Weights of a small mixture-of-experts language model, trained from scratch on English Wikipedia.
Size: 10 layers, width 512, 68.7M parameters.
Experts: 32 experts in each of 10 layers, a softmax router.
Training: a variant of Adam for the experts, 435M tokens, 7029 steps.
Below are experts of layer 7 (counted from 0) of a mixture-of-experts language model. Rows are named router (the router's row for the expert), up (a neuron's input weights, with its number) and show model dimensions 256-511. Each number is 128 + 24 x the weight over its row's rms, rounded and kept within 0 to 255.
Before each expert's rows: a language model's description of what the expert responds to. This comes from a sample of Wikipedia text that the model never trained on.

# expert 24
Description: Japanese and Chinese characters and byte pieces in romanization glosses, plus capital starts of foreign names, such as V-icksburg, Ram-ayana.
router [180 126 138 162 135 103 128  90 147 113 123 141 122 118 139 105 127 117 124 127 125 112 134 101 136 110 134  96 117 106 132 146 156  64 116 114 112 139  92 121 134 163 177 167 129 125 120 139 177 123 126  99 131 169 157 138 146 139 149 103 146 173  94 183 122 123 136 138 122 136 127 158 150 123  84 140 111  74 143 182 167 143 128 176 109  97 119  89 145 171 143 102 126 155 148 107 108 145 137 115 131  95 160 160 141 160 135 108 137 140 122 151 135 122 122 131 109 101 103 110 131 120 132 158 121 178 111  92 123 153 107  99 116  92  88 144 162 118 124 117  99 155 170 138  90 137 120 144 118 126 156  92 131 128 110 126 102 178 148 143  86 116 130 113 119 157  96 141  95 130 145 108 121 104 120 135 104 151 173 139 148 154 153 110 119  61 112 125 140  67 154  99 143 159 125 152 104 131 104 150 141 121 151 118 169 133 131 148 184 124 156 116 118 132 110  72 124 163 157 157 126 109 168 126 132 170 126 142 149 171 121 151 162 121 165 140 136 104 155 163 186 142 155 135 141 124 107 124 154  82  76 115 146  71 122 122]
up2 [142 139 111 127 104 112  87 157 119 158 106 132 125 116  98 108 134 142 145 130 118 107 154 131 127 153 148 135  76 112 117 151 153 159 131  99 173 145 102 149 162 156 165 112 141 125 124 102 154 136  95 118 154 143 143 110 124 103 101 119 129 129  92  80 124 188 120 125 116 153 166 106  97 109 127 163 125 114 137 109 159 125 138 107  97 111  73  92  94 119 175 112 133 111 132 143 145 122 138 138 135  84 146 160 128 144 159 138 119  93 170 174 107  96 128 128 103 163  87 135 125 137 131 155 128 133 140  91 139  98 170 135 154 118 114 157 123 126 122 170 114  93 128 130 121 103 104 179 129  93 172 118 135 116 146 165 124 161 128 139 105 113 197  88 145 159 109 165 129 119 136 134  93 142 133 149  97 126 102  97 142 150 137 144 126 135 117  71 104  95 117  86  66 122 144 126 136 101 114 108 159  79 125 142 129 111 105 155 147 149 117 125 123 156 118 110 109  97 132 109 111 129 126  77 112 113 136 157 105 157 159 136 112 128 162 173  69 115 145 182 137 186 160 178 147 130 141 133 170  69 157 144 130 126 145 126]

# expert 10
Description: Digits and year pieces (19, 20) in birth dates, table figures and headings, plus country names after a comma in titles like Egypt, England.
router [134 124 118 134  86 136 179 152 146  72 149 132  97 145 166 133  93 142 133 106 105 107 141 123 174  81 132 149 100 102 134 126 128 108 109  95 128 130 147 142 149 120 144  97 135 142 172 116 162 118 143  83  94 151 169 102 112 134 107 131 143 121 127 128 125 120 117 144 158 145 150 102 106 130  91 140 130 119 152 162 106 115 152 142  89 115 150  79 165 128 155 130 129 116 134  98 130 103 112 124 161  90 152 153 141  91 134 124 136 162  97 106 103 177 103 122  83 147 122 118 171 104 165 106 149 161 109 122 119  98 113 103 137 132  85 101 122 117 114 118 127 128 110 163  92 145 174 121 120 152 134 153 147 175 138 115 104 102 127 118  89 109 141  90 107 158 145 103 116 119 123 125 133 144 124 145 147 165 144  71 108 142 111  98 138  96 158  94 172  63 135 128 140 134 145 123 110 109  84 155 118  78 129 115  99 151 126 145 134 135 141 130 105 159 134 143  89 112 115 153 116 146 146 148 100 163  91 161 133 184 135 115 146 200 187 159 126 116 101 118 118 163 113 157 158 152 161 125 157 130  73 133 143 136 112 105]
up8 [142 103 128 168 134 117 134 139 131 113 128 107 126 136 116 141  83 111 135 137 124 125 124 120 170  98 158 140 146 132 133 162 117 110 139 107  96 139 123 121 128 130 112 111 160 112 127 156 110 127 132 156 146 155 119 114  77 162  84 139 108 123  82 123 101  87 112 136 124 100 124 146 123 146 158 134 118 128 157 116 106 135 130 148 134 107 168 117 155 137 106 156 124 157  95 158 134 172 144 136 125 111 137 112 168 157 149 186 124 127 121 135 154 159 153 155 151 131 158 156 117 129 128 113 105 161 120 126 114 117  78 171 170 155 115 103 109 162 119 129 108 117 133 161 111 156 136 113 156  80 118 110 174 131 158 135 124 102 125 183  83  99 139 117 125 127  94 119 123 109  77 135 136 122 159 173 160 140 140 153 130 124 143 100 107  93 143 124 124 129 167 108 141 171 126 138 107 137 102 151 108 114  92 118 108 159 160 141  97  87 109 118  81 120 161 161 115 131  98 107 165 127 113 127 154 134 131 156 107 115 160 139 154  97 124 116 130 135 152 140 185 138 120 125 127 120  82 165  93 159 154 113 119 175 159 105]

# expert 30
Description: Opening letters or syllables of foreign proper names after a capital, such as Har, Mad, Sch, Bar, in rosters and taxon lists.
router [179 103 119 145  91 110 141 118 100 126 140 151 116 139 120 136 111 104 144 120 126 112 158 172 150 134 180 131 127 119 123 151 144 120  99  86  72 153 112 139 104 199 157 180 140 202 140 143 143 141 130 149 116 131 179 120 124 143 118 101 126 119  80 143 134 171 135 134 117 144 129 129  98 139 111 160 139 109 125 136 135 109 130 134 113 106 133 106 159 112 123 138  94 114  89 129 116 157 130 144 120 106 152 115 137 125 132 153 101 140 129 133 119 107 126  91 141 104 144 133 133 109 127 172 128 171 143 110 139 135 114 160 162  90 111 172 152 151 138  76 127  94 136 161  89 138 125 145 123 105 173 130 134 119 146 121 130 173 127 131  60 147 158 159 136 139 114 103 144  95 129 144 129 156 154 133  86 143 119  65 128 159 140  85 137 120 118 104 127 129 167 117 119 154 113 102  87  98 135 144 114 108 130 128 139 145 112 111 140 164  99 165  92 136 124 100 123 159 125 120 126 159 132 133  95 170  99 128 153 220 133  81 109 127 148 126 141 124 125 155 167 147 127 128 144 114 112 155  97 109 105 165 109 112 136 111]
up2 [ 93 129 136 166 137 165 160 157 112 157 152 142 106 139 130  92 146 121  85 109 149 145 144 118 153 129  72 116 119 132 113 129  95 117 114 111 121 132 123 153 106 128 151 150 140 130 122 134 153 133 138 125 122 111  91 114 113 135 108  92  90 128 143 125 128  98 146 149  99 132  89 140 131  38 111 139 133 124 122 161 126 104 133 128 125 146  87 128 174 131 141 135 130 136 112 114 104 133 129 109 100 167 112 108 165 143 126 115 126 129 171 104 142  88  97 135 119 146 129 130 173 165 151 102 137 147 147 150  65 141 118 158  94 122 169  98 121 108 186 155 150 155 144 119  90 136 148 118 173 100 166  98 113 155 114 142 103 126 178  87 105 102 135 140 155 161 135 118  92  68 109 102 110 100 146 121 148 143  86 127  78 129 107 130 124 111 157 113 122 151 116 116 114 124 145 144 148 144 148  94 164 122 147 152 118  96 134 115  91 130 130 135 146 117 157 133 130 128  84 101 181 104 163 137 130 116 150 143 166 100 155 151 154 131 148 106  90 137 152 164 115 131 128 131 147 153 105  91 136 122 116 121  88 122  48 136]

# expert 5
Description: Numbers and blank spaces inside table cells of statistics and sports tables, such as 54, 41, 118, plus pieces like un-le-aded.
router [109 139 138 142  69  97 136 150 133 150 103  92 139 104 134  81 130 117 122 117 125 113 156 126 112  74 163  97 145  98  97 166 141 109 122 150 165 133 109 115 145 149 180  92 127 121 113 147 174 113 131 126 125 139 136 112 121 134 139  73 154 118 122 156 114 148 146 145 111 118 150 158 136 117 114 146  73  73 133 116 140 160  67 120 115 147 115 108 115 150 126 116 138 104 112 123 133 172  89 126 126 156 140 108 162 107 107 117 134 110 138 148 179 111 147 151 111  98 126 115 149 108 109  96 101 143  86 134 152 161 154 114 139  96 133 121 129 136 144 142 116 153 170 128 106 161 132 117 143 157 107 145 114 129 166 148 140 161  71 159 139 148 114 129 154 138  94 158 135 130 151 104 126 180 177 125 139 131 153 135 106 110 151 140 118 131  95 105 152 150 154 117 117 154 134 142 115 141 140 131 159 114  99 150 123 128  91 125 108 132 111 164 141  91  84 124  71 131 158  99  75 111 123 132  68 158  96 106 144 179 143 138 152 146 178 118 128 117 168 164 169 164 142 137 135 170 124 102 127 121  88 129 123 130  88 122]
up0 [107 166 128 120 125 139 120 151  99 119 151 144 123 171 156 168  79 103 150 109 142 110 149 128 172 120 140 186 130 119 138 175 110 101  96 148 130  74 115 126 118 154 154 105 141 125 165 121 128 128  91 100 163 147 133 134 143 144 122 133 150 101 137  95 113  87 126 139 104 109 123 116 106 161 100 100 115 100 147 117 153  88  75 118  92 157 138 147 114 107 112 167 147 123 100 135 103 157 132 177 125 121 119 162 144  78 131 157 111 148 102 166  82 127 160 150 134 150 134 113 149 117 139 139  92 113 180 155 123 133 160  98 133  92  86  82 153 126 121  82 165 104 162 136 130 144 132  87 109 152 135 141 104 141 103 142  97 118 102 123 158 134 152 109 150 142  93 172 120 135 117 125  98 127 160 136  79 136 122 103 157 157 111 109 126 142 116  87 159 132 132 111 138 127 127 108 149 122 114 163 138 152 109 123  96 131 136 120 122 120 155 142  78 136 162 140  90 139 134 143 129  90 173 102 108 166 140 105 154 181 100 129 102 112 170 146 118 129 112 132 105 120 118 103 146 126 213  98 102 146 123 136 106 137 144 128]

# expert 23
Description: Commas after names or phrases and the second half of years after 19 or 20, such as 1997, 2023, plus city names like London.
router [148 136 117 116 130 131 165 122 111 123 125 116 130 135 161 118 128  91  80 137  90 141 114 154 122 106 128 107 162  89 141 121  99 129 142 128 113  90 126 149 131 157 147 125 134 162 152 115 134 149 117  95  81 115 177 161  99 150 115 133 151 146 138 127 118 159 135 134 131 151  89 149 101 160  71 145  96 126 153 167 133 159 153 166 140  98 122  83 132 125 180 113  75 121 111 116 116 124 157 130 133 116 140 112 168 111 131 119 129 129 164 131 138 152 163 164  79 118 135 119 108 132 107  83 110 170 118 165 132 165  97  88 109 141  94  98 137  70 136 113 171 110 133 162 112 131 166 129 130  85 146 134 119 126 160 169 121 143 145 130  94  97 152  98  88 141 101 160 123 117 114 116 104 117 153 147 154 141 140 101 133 115 101 120 102 115 149 126 102  83 141 110 111 135 123 102 113 124 131 118 163 110  96 116 134 118 153 152 102 106 135 154 105 139 125 123 110 124 139 130 110 132 136 161 108 148 116 154 100 139 130 145 106 160 171 159 117 115 135 136 162 148 146 138 124 137  85 144 142 149 112 120 112 179 163 139]
up0 [139 148 133 151 122 130 184 127 109  89 154 134 106 158 129 141 123 170 109  85 160 132 117 149 127  94 136 162 112 160 150 137 121 110 122  98 126 112 114  84 105 159 152 165 139 122 117 174 143 135 151 154 116 159 101  99  75 118  99 100 107 146 130 156 167  98 117 130 145 106 154 109 127 127  83 102 155 146 146 145 159 126 157 127 106 147 127  86 108 100  90  97 137 101 118 135 140 115 147 106  76 104 102  96 155 128 112 165  98 106 136 117 136 144 184 128 121 141  92 153 146 163 143 104 132 133 114 129 166 100 125 140 182 129  89 179 139 139 140 134  96 136 110 138 105 155  90 163 122 162 126 180 111 154 115 122 107 127 158 143 121 141 148  88 113 157 132 138 174  97 123 138 107 132 125 102 114 138 120 122 115 130 155 114 133 126 142 115 165 101  91  64  86 166 160 108 134 129  99 141 145  95 163 158 113 134  57 111 167 174  90 159 123 118 135 121 132 146 117 143  86 161 134 146 131 131 113  93 152 147 107 123 107  86 156 142 163 123 116 133 135 176 121 155 185 129 109 155 115 137 133 138 139 128 149 116]

# expert 28
Description: Consonant-initial word starts and syllables in foreign names and French titles, such as l'es, av, Zimb, St, Ch.
router [120 100 110 187 119 111 162 134 152 129 105 138 106 109 121  95  82 116 105 144 166 110 157 152 110 124 142 133  96  77 131 136 115 107  89  98 130 144 139 150 100 120 166 129 127  99 162 147 161  82 158 162 126 141 168 151 126 149 104  89 147 124 118 116 130 106  91  97 101 167 106 126 132 137 139 118 105 131 106 121 112 104 130 144 109 112 103 138 121 109 163 128  84 124  86 107 175 133 173 154 105 105 159 105 169 136 155 161 132 143 132 170 139 101 138 115 137  98 117 118 137 176 100 118 136 174 148 169 117 149 142 100 171 126 127 151 127 127 131 103  99 135 175 170  98 137 145 144 155 140 118 148 132 134 161 137 121 151 135 171  59 130 148 133 132 124 113 111 129 113  94 120 139 123 142 112 132 152 107  98 162 147 118 117 140 119 156  98 124 122 140 106 120 141 101 135  79 135  81 114  99  86 136 120  77 116 123 114  96 125  96 138 143 109 126  96  91 151 154 103 127 169 155 103 117 166 129 112 149 193 171 116 137 138 169 140 147 105 126 154 176 136 149 148 122 175 138 133 134 111  83  90 126 135 121 157]
up2 [123 131 116 145 153 162 106 168 143 151 154 140 126 139 118  69 112 114 164 118 131 106 134 124 106  80 159 102 161 132 104 126 120  74 103 151 151 122 130 120 116 123 144 160 122 141 144 124 140 160 123 123 132 154 134 117 139 158 142 147 147 119 107 142 143 121 117 145 155 104 154 115 161 114  84 152  83 144 141 148 133 134 131 167 147 147 111 100 104 159  66  98 129 159 128 100 161  93 168 120 158 130 128  98 119  88 112 121 101 177 118 119 142 161 135 152  89  94 113 129 112 139 122 119 125 131 118 138 132 105 134 101 171 136 117 104 145 154 184 118 144 113 106 155 133 123 118 137 117 107 109 110 116 130 136 132 105 139 109  55 141 132 105 147  96 151  79 112 129 111  86  88 119 128 130 159 135 142 124  73 100 124 153  90 137  86 137 168 130 122 114 138 144 134  89  83 134 128 112 113  97 141 126 135 137 157 139 107 130 105 105 138  91 185 126 123 148 152 121 105 150 134 139 183 127 159 117 120 109 164 144 130 162  85 128 136 133 112  98 124 161 120 150 109 130 169 152 115 166 108 132 112 141 156 130 130]